Experts of a small language model.
Size: 13 layers, width 128, 32.8M parameters.
Training: a variant of Adam for the experts, 3033 steps.
Below are experts of layer 7 (counted from 0) of a mixture-of-experts language model. Rows are named router (the router's row for the expert), gate (a neuron's input weights, with its number), up (a neuron's input weights, with its number) and show model dimensions 0-127. Each number is 128 + 24 x the weight over its row's rms, rounded and kept within 0 to 255.
Before each expert's rows: a language model's description of what the expert responds to; "mostly gets" lists some tokens that are sent to it at least half of the time. This comes from a sample of Wikipedia text that the model never trained on.

# expert 31
Initials and abbreviations. Capital letters in initials and acronyms (P.E.M.A., O.M.M.), name suffixes like Jr, Inc, Ltd, Dr, and digits in years within lists.
mostly gets: " Jr", " etc", " Ltd", " McG", "CI"
router [ 96 110 118 159 104 180 108 111 168 115 105 108 137 130 106 116 119 157 119 109 154 112 142  90 123 119 136 125 108 118 109 113 122 109 114 102 128 125 163 140 124 135 176 120 119 136 129 124 173 125  92 121 142 145 184 126 171 138 168  77 113  99 128 160 102  92  83 168 133 114 115 132 126 102 118 153 107 152 129 114 121 147 127 157 151 102 117 172 148 159  67 151  95  95 119 106 144  82 124 146 136 119 133 168 160 106 152 141  92 140 137 145 137 106 104 118 139 115 141 104 169 100  84 143 126 103 152 116]
gate0 [101 131 113 127 104 159 120 109 144  73 123  93 144 108 107  96 143 128 125 163  78 134 129  97 145 138 174  95 143 116 149 110 113 123 131 128 146  88 165 117 133 112 148  96 139 154 112 101 152 145 111  98 146 149 128 121 199 138 143 192 125 142 126 161 132 147 127 140 151 111 198 136  92  66 148 138 127  96 156 158 164 148 121 104 130 110 117 106 125 147 122  98 111 146 134 129 103 104 106 152  84 139 119 145 136 110 175 144 163 145 120 136 106 138 159 144 114 122 150 157 123 122 108 133 140 112 131 147]
up0 [128 101 134 109 150 137  85 114 143 162 106 121 122 121 104 168 132 143 102 126 123 125 131 124  91 186 136 177 135 133 136  90  98 120 136 138 124 151 128  89 101 127 125 120 118 147 127 154 122 103 117 145 115 131 149 127  90 100 111  78 138 148 132 138  91 121 141  89 110 154 121 110 161 173  66 133 137 190 146 168 141 123 156 144 129  77 174 125 157 129 146 125 138 114 124 121  95 153  96 128 187 122 119 157 180 170 136 126 124  98 146 134 126 122 100 127 156 112 156 102 122 166 157 114 122 137 130 123]

# expert 52
Adjectives and stems. Adjectives and adjective-forming suffixes describing qualities like color or size, such as white, dark, wide, bushy, plus stems like solid, short.
mostly gets: " great", " good", " black", " strong", " white", " human"
router [111 152 105 125  98 133 150  89 148 127 136  89 145 150  90 145 134 164 152 117 144 120 130  91 103 129 140 105  91 162 127  98 107  99 133 117 103 151 147 105 104 133 134 103 110 111 143 144 125 111 116 142 161 133 160 140 154 145 199 110 130 106 119 122  95  91  89 159 124 118 150 129 129 124 131 121 151  98 109 156 120 147  94 174 104 146  68 122 122 158 104 158 125 115 106  80 150 136 138 118 129 104 160 178 130  94 121  79 100 157 113 144 125 126 155 104 118 101 117 130 156  96  85  96 148  98 118 116]
gate0 [ 86 153 142 150  80 129  96 110 116 125 118 114 188 129 113 107 188 104 170 151 150 152 146 111 175 160 129 126 146 148 152 153 160 160 140 138 132 135 138 119  87 103 142 115 155 141 139  92 106 130  86 140 136 163 127 151 144 144 108 112 118 107  88 109 132 137  63 160 130 105 125 105 118 137 118  93 137 132  95 138  95 129  94 145 146  88 112 118 141 136 117 105  87 153 136 134 121 149 112 185 145 119 132 131 131 149 114 114 136 146 121 131 143 120 148 149 119 138 106  98  99 124 106 116 140 194 100 160]
up0 [119  97 118 125 144 119 139 171 111 107 113 160 124 127 164 145 109 159 110 109 118  64 121 135 120  87 100  81 130 104 108 123 114  78 126 116 120 158 100 147 115 134 150 168  75 150  68 185  99 137 168 174 101 114 115 109 154 142 117 136 125 144 165 144 126 116 122  89 103 150 100 141 117 134 127  71 118 162 130 130 110 122 119 120 130 147 139 126 136 136 144 112 123 127 152 147 126 103 134 121 160 146 111 118 149 149 151 159 107  93 152 125 128 121  84 124 145 126 137 113 126 106 129 147  69  75 142 144]

# expert 23
Attributive adjectives after articles. Adjectives and nationality words right after the, a or an, before a noun: former, Western, Eastern, British, local, national.
mostly gets: " former", " British", " local", " Indian", " new", " major"
router [ 94 132 102 152 123 121 144  87 151 108 123 101 153 132  75 144 148 161 100 110 137 104 110 132  90 140 112 126 102 124 120 141 126 120 147 130 118 165 128 102  78 108 165  97 123 144 146 168 147 104  93 146 157 117 132 160 172 145 171 129 152  94 124 118 107  99  66 158 145 131 115 112  89 127 137 141 158 123 120 108 128 154 101 154 111 139  97 122 147 162  91 152 106 103 140  89 114 106 123 104 118  96 147 181 135  99 105 110  98 122 103 140 127 122 125 106 134 138 158 152 135  90  82 100 142 119 124  93]
gate0 [131 144 139 117 125 129 116 137 179 113 129  85 117 120 140 137 128 116 112 139 152 107 126 123 117 129 119 114 116 165 133 148  72 143 146 134 101 114 117 128 142 171 106 110 133 157 111  90 109 143 137 126 147 103 122 132 134  52 166 160 153 163 105 131 122 134 117  84 131 131 133 156 112 144 113 139 155 104 115 110 187 102 157 108 105 123 107 147 153 134 129 102 141 146 121 156  99  68 159 135 100 130 146 125 142 149 134 175 162 117 140 158  92 121 102 191 158 162 164 156 132 126 118 108 133 104  83 165]
up0 [137 121 125 103  96 132  89 186  82 132 137 103 145 104 129  99 191 103 105 129 135  96 101 119 123 180  83 117 123 154 140 107 117 145 150 137 131 127 126 136 147  87 141 132  99 109 108 112 110 144 153 144 129 117 155  89 111 126 117 117  97 126  95 161 117 125 152 108 114 120  65 139  90  95 135 183 110 151 137 118 115 129 156  98 155  89 119 128 123  79 145 140 125 155 123 125 103 108 166 168 112 149 152  85 104 108 163 127 131 127 115  95 112 116 101 138  98 116 114 110 111 160 134 133  93 101 127 135]